config.toml
n_layer = 9
d_model = 192
n_experts = 80
experts_per_token = 2
d_expert = 96
d_shared_expert = 192
activation = "tanh_gelu"
moe_layers = [2, 3, 4, 5, 6, 7, 8]
router_score = "softmax"
normalize_top_k = false
routed_scale = 9.44
balance_loss = 0.00502
balance_bias = false
router_z_loss = 0.001
init_std_router = 0.0181
lr_router = 0.00178
vocab_size = 32768
norm = "layernorm"
norm_eps = 1e-05
tie_embeddings = true
optimizer = "adamw"
lr = 0.00141
beta1 = 0.9
beta2 = 0.95
grad_clip = 1.0
batch_tokens = 65536
seq_len = 1024
train_tokens = 515900000
steps = 7873
dataset = "wikipedia_en"
Below are experts of layer 3 (counted from 0) of a mixture-of-experts language model. Rows are named router (the router's row for the expert), up (a neuron's input weights, with its number) and show model dimensions 0-191. Each number is 128 + 24 x the weight over its row's rms, rounded and kept within 0 to 255. Numbers have three digits each.
Before each expert's rows: a language model's description of what the expert responds to; "mostly gets" lists some tokens that are sent to it at least half of the time. This comes from a sample of Wikipedia text that the model never trained on.

# expert 63
It responds to: Transliterated name fragments
mostly gets: "G", "Er", "gh", "conv", "Cow", "Sheffield "
router:148094157169157102136126133107134163155166099098162108131110121101119144105113183140122171103127100142124159114130102113159118153136104148125149116149158116111164103101117150119117135104085118117101103124134168094094154176154158107092140118105115146121150114107100160159105078121141136161158122117119113125110128154106129149091156163101134135132148099115125129087140157164138103108125105098101086150153141115139142141110125109107154174144149091144093095131114140104159148091115130125166159085120129111144124091090171138154148171093094132106149115119116099099168100147150096136
up1:123124156153125137130118111132112133131151123140153115084096103114083160113136133128126178123099063086066130108121094124179141172125101146156107083163152117096135121132130158105139137104096149099148136114130134148172148144151198105094108108119112123160146126126115166134139108112174148160128122108103126128116135132129101103111158166142138181111122116095158108102153149127111115126135092141130118159142148160131149183091175122167129165115157098129132098109129132131124148092096125140171101137082111113107129134124132147109135123122096160099151135116134092096143129165106113103
up2:154110174150152122094131109085133133140135126088141150129124141119113141144125130096122126118106096147087142136108074127150134119126122124119145099145140132129147096093120125157117127089085129168142051106156220122132117115118143139105147139103148149143125116147120150157142137100147136145125120110096093136143143159083111139165111184107114125143175123115165125099133134145137128117129129103105083153155156110101128175100135084098179126125149122153115091115127163093151103104133108160130171126143108122080136141135154138131160132107149131108144164111093104098136079120154122103
up3:148134149144164126176117139088104168116149144121129133158110129105152135129153164124140120126128100160109146128125133101155134115171147153160147104139104146114155104084092151143165140119108150145115136126127124119107116121117152084092095143076125154119112121134087137161120075121149113207138159128172118139093109130111098175126151108116134166134114092126157125101150129136155121099160149125073108156135117128158189132115115088136142158130169126132126112146097129087177128138110123159134133107158083149078114122115149135148137103079097132105135088127137102098127127112138100127
up4:103131127179162116181094155109154104157143097087160128151141128099129135113127124104101151105101126123138158141081084134150132161165082165140141128138111111107158136137078115107120156110128155140127098122161107122103143150149134114112132127090097129139171148132115092132138114138102131131148114167133112133105170129140107141140112172110167155195162108134147134089156141160147105106136113079109115128117142137116158114165137148072136109133124103179123125129099140127109139153138136141161153108138117136084160109112139185131145112119104118086170105102121112090146077112112112129
up5:112083155130177130136124167128085165115145133099192131153170126120146126138146165168144157108115087128135139161126099156119123127106129143107171141150142135152117135139132096121115154138073116106110113074094169146110147141163166175112146128129092147152105122148093089093135144097143149107159114142127101137102123142119146121124145141136121154125096103068090145100119145146132118116145121121143098159125146106089153118091182133104118140132161115113100139145131154139149150112144168140153132151152108142154115100116134116148140105095115157104093070131117118095121138168146089164
up6:175171144144161140119170133128118145155143110118127095158134137144152157115133129095116140148108093125133127111136100097132072122119128134088185132140130112077120111120107141109079154097094126148094130108107131118068130115122154161130147081127121121116127106096145168136111128116107133157122098112147105148102119155155119149097130127109164179162149126119135155102187125099127102121110152124142143134156138100151120143137137129072159135086179105109136100160140134094106121148110128195176153105120132138148104084082153148137138104093089096113157137133126149121139121122142138141
up7:121140129143113145123151109169158162171098154150106138135079065144081105136124179090119140110088127139114115163140120125164182153123138124112162114130120119105106101085128098130098112114149138142095123142121141072131144126156142124160112124123110203136137157190135121133111141099160137103120112163137135132094143122106072141158123097150143156098156077104185127122137098117132126149143109109086114131134125157153126121105161167112117124157149092169102103154106145092127109127129138163140114127136100131163125136110146159116136124109122135154144138147114089114099128108139099126
up8:119131168127190121142140115112116140130124113087118125152102110112102148128087150122146127120101118148124150132104073134148118166140102150126129150129120145107107083096155156147147152123108121156138094126160116120116129141106119117094138121097075154143107107129126155152067101082154144121194105131110090151099142170081132126099152158116179140137141095096151139117139154158115071102120136099086130147162149113140184137112130134088136158138141115159132095189133112144132145104099113155136146117125126154149100114164145145157143126149081123161140109116146101144119102138146113146
up9:130091168140164153164102132106150149145116110085130159142079106114143153141100169082125101137143121139136164116109126123143106126124146135124126101116135123070152116150133141135099151147097112136138123126169115111091121161164138111138158132106124170132135122101112141142110102058145149125138110123123109094128133131123136167100144167116103121125114089093145183111145161147112137120139077101098071106116128132102131140111162121127137143132166125134118098149128134149176169135105120125131138100134080127106128088091196114175137103114091169107135154152142142126157106159168124108
up10:099100114138129126140124101073146146122159170127171178126110147096107104142121151102153130123119125141134134102130112128158165150168145157136117119126177135078137108112121140143074172115128108109081113093102116088138166112167125126114158142084113148151124092074094167137090085125135161134142107119103131125089114181113145128155118119159137188159150122111114100103135151135135081092121102117126110152128144134137113170122150137063171127085169118131076125127124148117120162121149101113122131107159135121107129113111131151136145148089128143132126099133140136113105122122146130150
up11:164055203142143140138139112103152151157132121092143127154101153106116115117091128137130117138107080141096138120121096118153099138124146144103147129112120119115114093091148143132113150142125130094101109118150148144126127157135141091127166168119099111140165092154142115122090107140134113195131114107140105148115124141124130152103168134119150122140160124120133126121115145186149119091148124122097103124135129121127145155097144123128118173152162091178079126147116144069144151104106121146195136115107147141121112114084149187148142147150116114080118126088095117107104125150151133132
up12:130131125137145096181111111091145136148153127139169138178107096109145130073086155127142133123111100160108142105143080083133145189105138100121131108102126100122139100116091143147114116099097167122137115097119188097117102170160156109083092132117141109095087151137110140131117111108138122141153094123169127127094175124109119119082124127095109103146113117123099147106137163136100126139137146103099123191144135091116144169107151128144151106173138124160111102127095142143129126130135122147143133096104113109146158113123125151141178183103141104121126116133127145168113117152142139139
up13:137108174129152133148130114106133141127114156083133132123091084111096139119143143163099142145059096170148109121115108110140113112131111133166171161146135122117086122114152153101137161088114095092129126105114181086116144123158136103124172088125095108118123139090116120134101146136132130150168104113114128104117167164111140115126141124116138138120134123165127189116101110142134135156091097128091139122115169143073148147145141076106159118146125164124128083134097089092122117087138160113141107122125122166091155143092155164147154117097111125108151137114143109079147135136143119122
up14:128097176153084125161124160123133165138122156109124144150099126088077128106110129133125159130131100114081123101113146105136114129090150128122119129113171138145126083107113137111140118108096135131115091111095100123114161162145152124142121091113093141115117137121101138123159118080117136150142107103131087141097120162083113156122166165139128115139108153102126139101184169158117147108102133130111104150127155128144115147115142124110159172176134099163127133138111139123101132180099115156156136123114120136092163137081159122164162135092113170143126084154120100133155062124159107157
up15:116085141117126134114097138121141118138126131130124108136118163134102118136138134152113107102129120142129121093148134107139198137134081126099110144178122117091142098162128101156125114122077140131099117120111142106090187141135116121105124136146133179131124122121064107131094113073144166147133085112122118147114160147138146118079147154099175152172099110123116125123136134153114149134131047119124133137140119069136151133121123094116123176137118129167100119111118151114137108131079119144140164098141108135127123115116166154132147094118113184115144093121153101087160141114182127125
up16:164099169133137132141109103133152131177123141133135128157102145163087122112071122132105176127143128173139134119098090134156128157138084129101112107122108097133153097112122183156094147135107148135107140127103075140097116126145128071113128080152133154146130110141132119103140134136112121139107114119145123153128121155104167140113150120086114145133123166131127131101112117097121083092115127137102114150153144148158160125139129130093172125148124127158085159090143152170153124095093181120151135135148086079084152096098131120086138120076132130126133115141144092117143106154144112171
up17:156108150167159162177099152132128123139121103133109154158132103112135152086139139122137164117124134119087130123119125123187098159166127139131140129165133115148102134115125118098119143114111124113122122124132117120128150144110157113107161119116126152167112099105126130136079082112137169149104126125108133146117145120065130116132118126106126141108158118087104152116135155157126127116132108126085109149136177108135167151127160108139186141155127122191106082169121160097150131094125102137140168134126132132111059094083123148131187127097123127081172124125125135133147142140178105178
up18:125088143146148139129142134119150133148127128111128120131099096116141163102104132141140153105139081138113146112099158113138130141194094130156104127134139107136096138098112136136093162088077133115099106114152141088097146150148133122117156117097078128113091107119104115151135116094143118133156133082117137138080137119107129146090123137104134159135138115057156158116133121158107101101143092123083126149156134106156171162072148149072137132119159104151134146082085134121114158124113124180136148137143120092130109144124145159165124119108119132066140098126096091127113101107153130109
up19:129116173141173128140119120119182135150129132103161151134126109104093187102119141130124134098136140151070114078129115098128090115164147122120128091152113108153155124119097126129083160068118115129110101103155138097105154117105172113106118089138142141132136134144122145129105126101119191150118139124128104088119140143075101122134157122098120165179137144108151121103124136141163134110134091107123097131103151138168181141079118146104100163139158146151096155138156164107145126123128137129140112115083103178141148097147145149153140121145107139120107099132118128133105139123172090154
up20:121136114192153118158149163129120121123152144117130122140082141124107145124132123151070176110078132126077153159123123119099121187135098130157107166136098119168125114138131161161131122141115111113138116120140144153098168145152144121125137139072109176113126122121138128138091164133143187166169138103129163109153130143123134158100143095139127139153155138111132110116152082135109128135129107085096107131156090123097132120124170158145136147095142116131134119139166147101126089070110109115149146132121127125113072113114173111166102107146171101122105147138116138145146103155160144156
up21:159110186128191124140101152117146116101135178132131149135123116083123153137101119164115183079125121129108112104133159109140154193095105143117129128125129134115148110111121138137086137147098141155154125147130132098136127115149142103094121101139090162136104113126143124166094123102148149205138075149122109174151122146093146102132144171119128122124125156117133132114136144134096087142147107101131125116111146145128136131077133125097077106142136111127147144095077151124138120136120083152127158123126103136129110129090162167127135154081088150078141111108092132108151114101139136135
up22:179113172194168117177131116121139119128151128130122114125122071111140147126113131133136146127134106166130108088145137147124119116136076085132162097132112145145143093116094122147103137114120150136117107109144097169134152176165139132095168157112100175126102160127091146128086088116129115138153101100135104117084133134121147145122146134148132128144111086107120104072115148116117120123177077123107111106153199120102108151125165137104161137160153112131117141113123155113132128117098147130156169135120130155145160112131159164140157138140092130118145120120113078153145097140147094141
up23:142088156129139126143141152178121153133146111100166140161108139123130136143138136121135135116046133190137163160139103109103119119156129120100122121168167175129138124123134137125108145101074094125143123153148151110119144116165146112127153074133102127171145143150107166168117089108128106165117113126159192126103117132122149183120124162116128169108117094118126143136099129157105155130157130141114140134129158146131131141105122117109110151122177117193114132106148130120131092134122096134138115146138136162095164125166123133127189130143108145110163174165131149169117109125146108145
up24:105100118153146131136127142142173117116163118106115133164116109117128172108099128136118137139061118145127127132097140160133144105146085134146141103091129099104129140114097151108092141106094134118084085134136130103123108145141184132105134109130097121137114122100094095142122121063164128157118112118095145160108143152129152156135167122131145095107116082125131140079163137147177123109171113144099090136125157117133177144159125139122141133115149119133076112145115196103146087122105160143133148138123114147130101107102147147178151154083079113150109139110144150093133110110158109117
up25:129095137120139132148123167099139136133140164107114105137109131122144137114113180144160099119113147100135135133128078117138108164102133096175186147132139082116164113151106111105097147123133085140103118126179150124158121164145161101078135106126097126140121125105121188102138118114127150155150146138098100147137157177119139128102148159099112121152099094111167182097119124105146107135157096127125093129126154097142118139068118102120146119111121149155137154114131165117128134121089099136139175151153136131120139141135087137119129103125122122131161065115102075118160143178150144140
up26:124079151143148094141100111104136142127140106103156098145093131122139144122096153073108186138072124111088137124117143129144171125110125122115105135144156083107131120115149112107135186122109166129129110125123102121129093055139141136139108161113105129126131097101130125132110093142113127115176127091138093117130125110062112156086146106111147114186143104097169129133160112118105113152150110142073123132144119159112141137122162099135121131136157147123118153115147170147116094140138110132119116143134097156089102110111142133098134190108117128117148106104107072158136153139137110159
up27:141134140167160183124138106108186167140116130062118158182125130107100162116119122133122160131129094165137130143124142122144148128102168121152103142116177115154109141112107118129104163085100117148109117102117147096114196167141132098096136115111134134150109117109119151146131086151151173141121117106137071174109166154113141143105145139119126137109141101113164130104137136146111117116174116117144069143137137111123141122140150115107097146133148141147110120133155126105132112123073137134129140089129107120135113115136175125129140137129089111103186097164131118110125075156142087159
up28:147068139163115104168166122111102159153112120093126112126137151107104139128124136166157218098128119151140111110074119144137097138144108102105170107135125103087142111126105124147081139118092118121125101135137133096082105125120133124087134117065135140116106129097111133125127096165116128139142138147150135121085149138127118129140183129092175156111160092099166180111123088141105113117155139131098084127122135121144139168103136125137122153137115105155125131133155120129135149149149087135186165132102120129103097117128211128109147140114112127124118130127130130129104117135143131118
up29:115105133161123145183156075116120136134140114095128123164072129099126176154139153153124132102096117126135109121105120147154134150156090128125168107133139101107155133134151137137125131107095141168135099114115157127094147108160136124105157096097140127093158104109116159181113099105144128148148145137104082131132119148118121154101155149125151146110134058097112135108165137119105105099143110098135138151106142149165151121108156133068128127126118138171070111134108140116137149100124142159113186110141136127124180135083133159150143171105102128094138120131071128122137158142138107161
up30:109139145160119140141136135160096163122124121138108125119137131107124112133097118151098134098127123127116144124100126110154165117143128134093122154109119154094163112108118112139122135101153097129162126107133098128105096153125161121092147145149123140111116172132108137117084166123121132165092167113111144161132120120074194136097154134111140128157123110093157132124195114110142119126121122092086128150143195089126114179100195136124113115160166136121137133153111115144132156113144125113122100073143122117130142141109103076103172124184125110103118154114111131076124077130163128087
up31:144100150120151133132130107119116145097142124129121142165120152084136116099098137072135133110152096120148125088106109124149088106190122172121123127124154148142141077096144131103135145101096113135137107117145164077081169131146178107074125125122110138138120125113145125115141119137149133141137131172155117121111106194143096119103153151099130119132113076109160110128150121121126141156191124130147126150120144132162153117138175137101160164172187128127119112128143163115078113097117131084147165120146114151123128114130130123145117145124138158119129178163081101143120136114172126125
up32:140126156154139114123106160087143128139150119098155119111104104128168136098135142138148160092122137128120153150151112151160131100096066129132157155149144122132144112090118148102138117095101105106101141094132109082122144123160128125064133132106121157126187122124130169167128129115168126142103094163147134107093117121083122136106166185062120143105138127122143142073122172171114100155157123140085102123129147081158125175107160152114165133115129146119099135143135137111138151116084139164153141102130135110124128127122167131126128186152159149100138110123123094139132124136148115124
up33:120090163165150133114134110070143159117110115142145108132053128131092144091126147162073144113141120134093129127092123101136133109142137126167147118125157130149118082143072139102118108109134162130128108158095142157146096142155155163104136138131075124162130138156087138170092126125132133151134095159141123158097123106112129152138154136103141150158167101135119132123133110153129071168131124110114095143154149135155129093139125115094175138138118119137083118185139108119131190149130147125154134105153102142114108096161116137095153134120136146091160160141104141119149129128160140103
up34:121103170126151136166140123136168171125146095123158121158161140117143102095152149146126170099108137156078161139109083118180095122140125145138120108131121055107103072140091154147103123114083110121153088113119103086116149131161164118103162125111114115095144060126102145129090127114146100111148122099101146115102164141110090149137123162161131125135134122131130129115161127155127113108168128108155114123117142106139129151103148116108122141112145154135100086153080124119131105100100109134113126147132096161122121068153168137115140119107114136092122126145090097136139148135161106139
up35:110123133166140110164122113067167191122124149146117163146113141150118136107109106110136156128086138110107155112114105136134134128131118109106156137151164113095165171116102128125142146134111139115097150105178172140049143124119197152106140160089090133139134105154129112158113120132114152110134106115120097155053134134126094109138161163115148125115118129126122140139096152113087122086126130084084152119146117118136134155144133133124146141125159175139149133143099137141158163122084110112124128131154134149117136122116130176109114128088095072140138122150096097099131131119132156119
up36:124129146160143093146103088128164129123185122091134120162131112116107138108101141112147132093151103118096119121113136089148161113149110152124135100158176121148122093108114138112131120142101082142107094124121101126079152128144121140128147079146107143189147153121125123122097107082161136166146146091099112137116116146117084104110146135103135132132095132126161156108111135129086076132165125104144094170128122131120158183109171094116146095125150063149122096131095142114153137155089116137192152102129144123123132122122176119119137110125120134097135090142107125100108115148163138140
up37:158091132112139158138147145079119152141145143106133109117119090094139137154099161118133140086108101139069139096102116107135111120110086125148148117148148084144154117105164163148108170111143111148124106114128124093076129163140165123067148114139121141124134156131097136126101084140138167133115116160141120109090134140096119131103108128105117129140128126120097146101162119116103083065136099167138138144136148133119140140118103146129120151150137049151089119153128125106158133124100123095162131089185112126114100117102118134109139166114123101109149163128127091130132071125166117108
up38:110150147122159121133170133096126137103126125145132134149117122100117177106118147124130161115069062125096171131129143094118120150143113096112116122132072143087090126157096149134086155162127090134095120120136132113138119136109140133095140130090094104090136121130103123143111108126175168125165079141135075160125121130101100145134152139109116156117101104121158143110132129138087119106150102119135100160152152120113125166157156095082133116158135131160071141124120151103134165141110094119146122158131149158123153115106171141171168164141123127091118130122155064129143138125132105141
up39:164099156148127115131095091088116166151151112119152113137125103124134179087094167124119125100157110137101135162114118098138173171130122108110149170135127114098119115118119206070107141087123143125130113127167120150121154133144140114122136084110134161109090113175136111154103131143094132127170128135092110182094172133111127139138156166115119119105125091155139149080146133143104127145121089133117121139099147111101111128093108147114177151153190088137111144123125167103121149135102109121129170115106123144111112079129142084152126151109109112125142134139147121125128131139145105118
up40:135119134128145145097129102138115138133139129068150133133096090100115135106121127095117164143141112163113172106070163136169136157138108117151147124153108134084166090153150130136149140099110142148129109092135141095116147137147175119104154128141123125124153125131110133128120149123166154142152079089151109158038123156101156156179129140111143147116159098126121181106126181106119135148128107105077115131099130150086163143120117124080147141131142124165102130167139152061146130162120127132140154112128141154172146122124164137100104103097110116104120108117127118146118124141134119128
up41:133119146147118116123131124080159118103127127114096076155108129114143105114115135139125176129128085169094163135104099110121162163146147118127170066114136152108146134143104134145123141110103141130121145104170147138104151124148121130138147038141112167149146114144122140128125140122141126173135103125139122130145169160100122122127140157122145114137147121112138152134143127138092107096109101131107121115117164161159115122131147101114164160110141133161107073124120124120156111128121150123171128086183124176177097098113133145157156178132110084101136056125156091132125107140163146126
up42:110114172085184142171128121131103150146140156109132107142095109105099122121163183126093123079100102139136140145115112122159126091117097121138136126147118152069148136085092155134114211146120126134134110105162143126129141121113159122129122105101134158127097113123110123132138151122124144132127153071110091129110147183109114174113145149144120162157158111115127167134161149152120126159148121107108147139147149145129154133120140146124145131116116140158092097154131141079146163113086137124134151133099141159131134111113148155111161180102131119101141099137114098173109067151126162128
up43:167142176117128130181114099134119147132118118138132136148092161109182171069155158115144137094106125153134167067140130116119141167155108117164147137146137125135121104135076137133138113135119113161094081139153166104103154127122129115111137064112107119144127173136101145120135097177151123116117100113127109126114099140105140107085130155147127112161142132109129108112150167099160095135152138117090093106129156122126139147088134128085124116100152146186089108197151148129126125097110112134137135123173126093127136143121148145099142138136101120101119115090122130120132147119145134080
up44:162118114119172137132130140119141168143098139156121148136115166112098144138093135141140147125095078127100158097110144119106147110142081142134134164132133109077121126142105164139186149118105137165154124145117150157118113137134113124130130105093161156164150079112138173106118171123117105160091110103120119110082140082138103147120145125123169104138135119135124163079122140152119069155149115141101102151132146111163110121138138179094112097166136120149114120113104142119123119145171084093117111149170113142137138111138149139142118119103102177111129116107094096088072114118154109152
up45:120070159104163103144147142135112135123124115115167109112091150159151154156095124121137168077134123198092147104123151122106123147105151147137138123112139140131125106131100167097147133081141087172098116099122136109103139145135109118121145172116167096144139141110098183115119139130135129135153129146110096120129139169120117117151164128100153122140116088090164130142118117113124143131115134074110144152114160149137113115125110106143170105129175115156117090109128159118115121135068136118141134150119115115156090145091113159175184104111102118152185118161112125127122107184133130122
up46:157118155126115088138164113113110182135137145111116137137128118142137151097075140120139108078134103133083173136122113097150137112145087128129112098132133119129174076116101149131140144136142112085101139123117154102131109133142121093082160101095093152167132144110123144129147130122121200119137139113142117130109150140084160127102139109138106160106172099096122105125164123148144140111162083111129090174124142152130151120130135081070148121162158156166142113144120141094149152171122127126181151097122102147123127118125143142126119151114086132156168106108089119107158134160129143109
up47:169101144148130098149126123110083150134149124067125126140119134115112110120079141149155148152117094128105114129160124126133128122152145103150101112171109097151144124135095155095096181152107143179126088137104123097138143139157118141114131101125112155150126099089134146126094104117122156118138114122107135128048161131103116123156136167123082172142169100116130133112159144157105134123117141091082111168114121110116164124095142154099113128139144147153095140146113167116133145076085124120146160121145159174108131129102163159127152129153106136094145127126106101077108113130172135109
up48:126118168140153135130142145101132132117111172134154139117115109093099148174141154155088106105117171143088127107095107122145148156145148110059096086133112119098118106148103134115118148117098095118138101125115078089111073142162133153119148086128162137150124136142116119116139141137118134124171109119144120168107131125100139122076103138110134126143133128116153122064161192127136113138202115136110107157126140129148124115127104123113165192111146146129127078136120142110120112107124125133134175126151136135121139113116141173150156122146101102072122130117106099094128099154150121164
up49:121118159154160118108130124098131152158145105110137115109141141089139130113148117128127126102096116115096107098102125136142146108137137149149102119171109109121139091118118173107125156107103127129132094067158163102117116179139140117099098105084102111151092125125121122105080131099125120146143102156171136132107115125096138207114145111154108135158144103121142133092104150108104087113147063116109123118124145097180132152107140123117161128133107127175115116156130180131135117092127116155150125134136119124121138122103174141137165157137067149119141074154106130121167118169152085121
up50:146102171173161091121157131109153148149151129107139119179099107124120135127097140128115143126106121125163142109108097117154144136155116115133148152126108123079111129127106150111097133082127144127111122103105116125129137177119148092111147123134095156142128145147085149137116116124150127150168116118112105093107127125077116170113165159113120118130191152108120141109130134140130115082166101078123115156133161096166213105105144096120143172105145123130153126148119167103128111131136101084130171111142153139097100134105139122122157152075123105089114151153125120089113111164141090117
up51:139099167141134148161077111094140134133134152097117108125115098107105136137077168110151155099104130130110162092134135112147125147134110142105135097184133148124144125120125154159114125119113129116113116122117154098126140165117154110096194126103109097188117115135110137170117125128140151137157122093132134148082163136097096157098151185088137117154122078112136167088150136120143114111136147098113110133149178102187162117135166120107128113121155101119104127147130149091129112127089119146169162107130111130097146084089169132149119144091129116115143112133126127102135114163163104126
up52:071110152122142110163143149131105136125179102123114133115096083149138125120094165125111126083093107071145159107104133116142145128146141136137157147114135116143178137121156148102095096131107134168118132142133169119142091106097146112094122088119125133092133114134150122126085087137115150122111149115164106155098149166155113117147109128159175105131181133111121116139107175132149126109119149099111126166144144105133132123110157109087123145121164161108095085102155106079112117168079144144127137109147145123150154092135135137146156123130133147101169115179149106107142144178119118103
up53:101145136142114130127176108149147075169137113097169163107097127115132160091167156118160157117119109119131145109098131075144109104123105125137148123150161117101155093135132119124124135146120174158095100142122126125082102167150156082121132097123087190176109040139088112111090124145104149175175101129124106107121150112091124170102161114121122118121107104105139164115116128168138139121120126127094130147126121140127125152150160130100107141105144099127120148121084131109107137104115126151130147140125104169126090127125137152129154157099129118105128150140130105119165134127114085135
up54:113144172149170139157105159085154164110143110098129131134097109114144176124112098129173167153094144121126121129136115129127133118142112177155135131163145141150114107146135144131109153092077096129117109100117124105140142147124175076089153086100135164138117108165139107157087118130144136128145107116100109127116147150121115141118171144145133186145139125067140141080144125136106114128174116093090101139113141105156144105131139117139156164155136128157064139124091131087119115130126103154149146090119088133129142121057137140103159165134116131115128126109114110133123116146165152126
up55:120158167127154071144125112162150108125178121115147130180117104138070124159160180061165138137102086131126105118110134133114118142124144105113078136113156153147137105068117143149097143120117173128107143127139103102130120122143160092093142081128127143093121136122115150171124122147138092108130142118116126130126159143105110120120142151115115111146125137106117148094139092165136144147107120117142098154133138148154109137123145127125154141131119137158136153144159110132112150126081096118141161110171131112163099134130140117182146120130089153089137091048073143117117147150143140108
up56:127123178150156130132122160123136138151172126142127107175098071105114122114093132141157144093126126169112134126096148127164122116112113142153125154126139125102133101106098128129109157098130101149126115088152142100075110148137143113131111090099093141166116122137093147130130117127165165140151124123130116118101129158126116120088175148150102141145137096111103143113166134117130151101130128088101091158145169129125151145080154111112154141140135130152098139132124152114151143088118086168129181087108140131135111077125173188158131114139085137087143136096154081124133156135158135173
up57:111147124151147128130149148102139118090132168123120118118102096147162127130090127098142126134103105127157148136071091127114139101141125090125152103183095110129131115063071152106143125115142114116129085138144117126080150140184136109149138124102108101129103141143132134138102121119144145154112108118133104135104163136122109112136156130110117138137108137113145190154123132165097152115136106143133087149159139122092146147135121115141087150087163130157100120142159142122091122107129108132157166125126113132143141146116113151169169155101136194097096052128062105112158120129111127136
up58:161105175142168067132158102118151124152131124087082118119089075120121150070117114161150171127083136157138117132139122126185161128148148130129112116139112116093176109158112173164101143133137126149134135119146142156128153154137154111136125105096125131139108116136126096112167100120139158159133119172093149125067131177120122148118138143120134118133118094130118158110166114163168075099152107115112139137150148143108108159114101094099152161131144129150105128149131116118125104105149120153148099146147135127144110132078148129135156136135134124106123143105095122110131105179159112183
up59:147121152153174110149127158116151128141107161098171121138125119104130168128111148121127130115117106134130135101114102085166153126142088121149138097127143093084117099102147132108109131123100090148079130070123135125115106131178135124116137151127168146155087120092077119125141119106135142131149158116158123191117159134094095157121123169127165136147167121144136156131150148117128101115143145066122110082138154153114158114109145148133121151140144117149107132118098177121121165128091149135174148104157127145145139112083125104151137139164071158143093131109110097148132142130169100162
up60:170084160159140132148132173113155122122166141116165080101107101124163143115138099123139110134110115142130115105110129096139106139222114107103153147128166165117170097088138111147124151125089146091166092136119146112090136194158129093123141130094131166125155126076088136130131139092122133126113115106128103154122132149122119131146158170152117134157115115103165143099144142123106111136081109110137110186175093165156126099118129115091107117158123118145101115163134170113128130096115096132152153152148142152114106128105144126132140094116123115111139111129164118117128123118145118130
up61:133148158103152133172105123111148134144137158105134117125097105094138160128093152124107146123116138166111125122103103107107145139126116121123101149160121093112139097129107119136154126106110098128100133078125142113116161126151207134126160101120124134159114139111144126133095051105130115147146074136099125130111148154123133177135173162127114130145160105088164150141176146144145090115130119175114072169096168151164154141103154112081125131151135116150101125117118132110168119126106125119175162126162139155145128120124175139168173113090114101117143122128104115092145118135146116125
up62:145146132154130119117100114099152111174176150128129105163143110125122187149136146133188139096136157144129124092093118117124138137158152113149127132149130130095148064166105135125126121099118109132123126115102121112118156153120153094091146146124077128152136127081104118135112147104100161129084142136144105134104109169100106153095141146120125141115143097090124092139113139139111130138147157118081127130165148134148141158045178118133134134126146123135086086113136112109144149120142139086134144167132105137093118140094144162179159140119076135105143122112116101134123067114155110135
up63:116116141161174103137120156156161147172155144124130131151131120075100119079076146131128152097128100092140151135104120110144140108131095097078114136149135138121098085130115112094122151110100106122138092101120127127152133135122095102130133109078143133097108144135072134131148095134113131186154104124127124129105147145088116134134175151137126157141104107075138130127142147124128122098126097153087110110121148147124151130150146169139112153113128110131099148154123143126188138122145151162120127159133087178158131138084148145135140116133139126099157160129104151102207105139183136116
up64:140133177171112104102134126130179183137138136130155127122139158100149146111119088147101156089106143109122166087133123153122122122129155118179161125151131171114171147098135132117131119112121123102115150094098167145105133128161121119145151134151119152088123116109170138118123077085155141127158122110100102156110129107113100115144124127081132142146131083123143140132130115145138103090164102138107125167146150140150200149128111112118164144111123097113083116117107121129099130080112096116137188119135103097141114127139148134130107138122075164134140151111185089153142125167151144126
up65:171096146137154152149113154145113168120134127091092120120154168119132196084152122116158162094141151115121129120099101112151154138169138151126148108138172120113114090089086109128158120151144120162117126115108132120129153153157159140134158092166143137158140122101133118138102130090169123116158140141147067119123157160110131168119135172113098125146138126095126133109068103151098111137084110140114158161135118105136132146128144104151128134111154104133106157123135154137135096156098104127127136094125115113107146095116178212148112109104131095122136122091132116146123101159129102110
up66:150110121140171111117169154137141107162130168128149111124061110124107133131106149107135162149145098166136165110111129138124133128138132137149146122171126105102180101142087121093153139125128120088125121093138134144116103162113145120091127105088087158102109133107162132142071133121144129118147133109116108174112152147052123118080131166155152102158113096107148161067135128177119128116139147112147139109135128141125151169132139121114129148128151117174091155116126170122158138104098102174151113115131123143093137115085151141123165118090124147092136121136118147110151140101170108129
up67:130121201131169159150164124129123119173177110132118145132148103083100148111100124117130109133122143125133158111113099093150124145133106156158148123140132084093181132141096118102116167129071140135104113129101175090150121132178113180100163142071109128108125152136092100195102112130131151156150115111103143102107096123119145163127202157142142129132127141125139158123168119143101135116136123112119094127124138132133126160155127152122137149121145117178117122123142127107135134101115121127160160134128113169139119099094149133124158142145138137112160089115128069120120108154156120132
up68:103113151131158122134169177139151122141113119117144116132109132114094149114134143104124120148123098185111168107100118150127126133122152124126141134167125127124129082144127125127151136153110106113144099146132160110096130136147113115154140084131107115168122124081112099133102048111129138128148115163105115154092164156100081141135163121096141159124145134125113115059154140094134157082134073115105143125135158104147147117079177106147129123127188154129124086113141138075138135136081130094132164115112152116162122120104138085129146131134122092130139102070134118140082131124119143125
up69:138139188122153131110148118092143126124151107106152112152151144100087114107105146128141128122080117142109115075115100117179107176119129141140126125116142127122096124126135125159137122105117070133122141161144119124070148140131151131095109134165117117173128153085122134090106132119157145109121153138095164130124115122088124087114147157157139116146133064103119126086106086146116137115123105130106090145125132101123144094103134134096162163115182135115119131122135140090149188125123097187145173134153131164119152110075145112102138165126145160121156105131123104141158108164146110117
up70:138121141156194129128132122103137173124167123130136105161094108070147129119110125113157129134102153145127136130107111129131090163121141153144121104195171098123147115134104130101118112131115130135083099099150117113094153130134120094121170131104081151136105087121100148117163135077137121190142121106120130124098132141082095155095119134116166141133114148106157132096138107146111139121118119143121099169121153097111157144109163130133134120183136156160090104121143150109166155127084084160168136133170108133164129124103145163146140168118081137100146151147133111111122120119106106104
up71:128099159116164128172151122130109134153149156093135154136142082140125162112107132156105124119090128104129165127124122125123141148136124110137096129128117106131123107114103128125138131139079137094110089112119120149138162136160131162092133097114085136119153139116099131139118081112127138195088099096131135121101152179104145106092153173128127154133174080101199177105107108134106131124123132080142142113116182115150126106107110112135173123164148089108059111143104132143139136119132112126126176081106128125119135120124154155107148155125134124091122116133126085091153111137148098137
up72:152094175175165126152136098116102134152125139124115121133106095119089129110127109103154141151109125124118185128122144143124091144125119161120135111111161101122132091140114143154123116106133138120075103127134173120121143106155168138115106111140126169145118154116071126132055147152170124140113118090112137164135189125133120173145121160112105186128102138106157149094158151181087113095141085130096106145136120116151170123105158120094165173138137099115077114134094159117114128099118117117140117124125133136113117099068151131128133137164102143110138118132112127145150141138118128161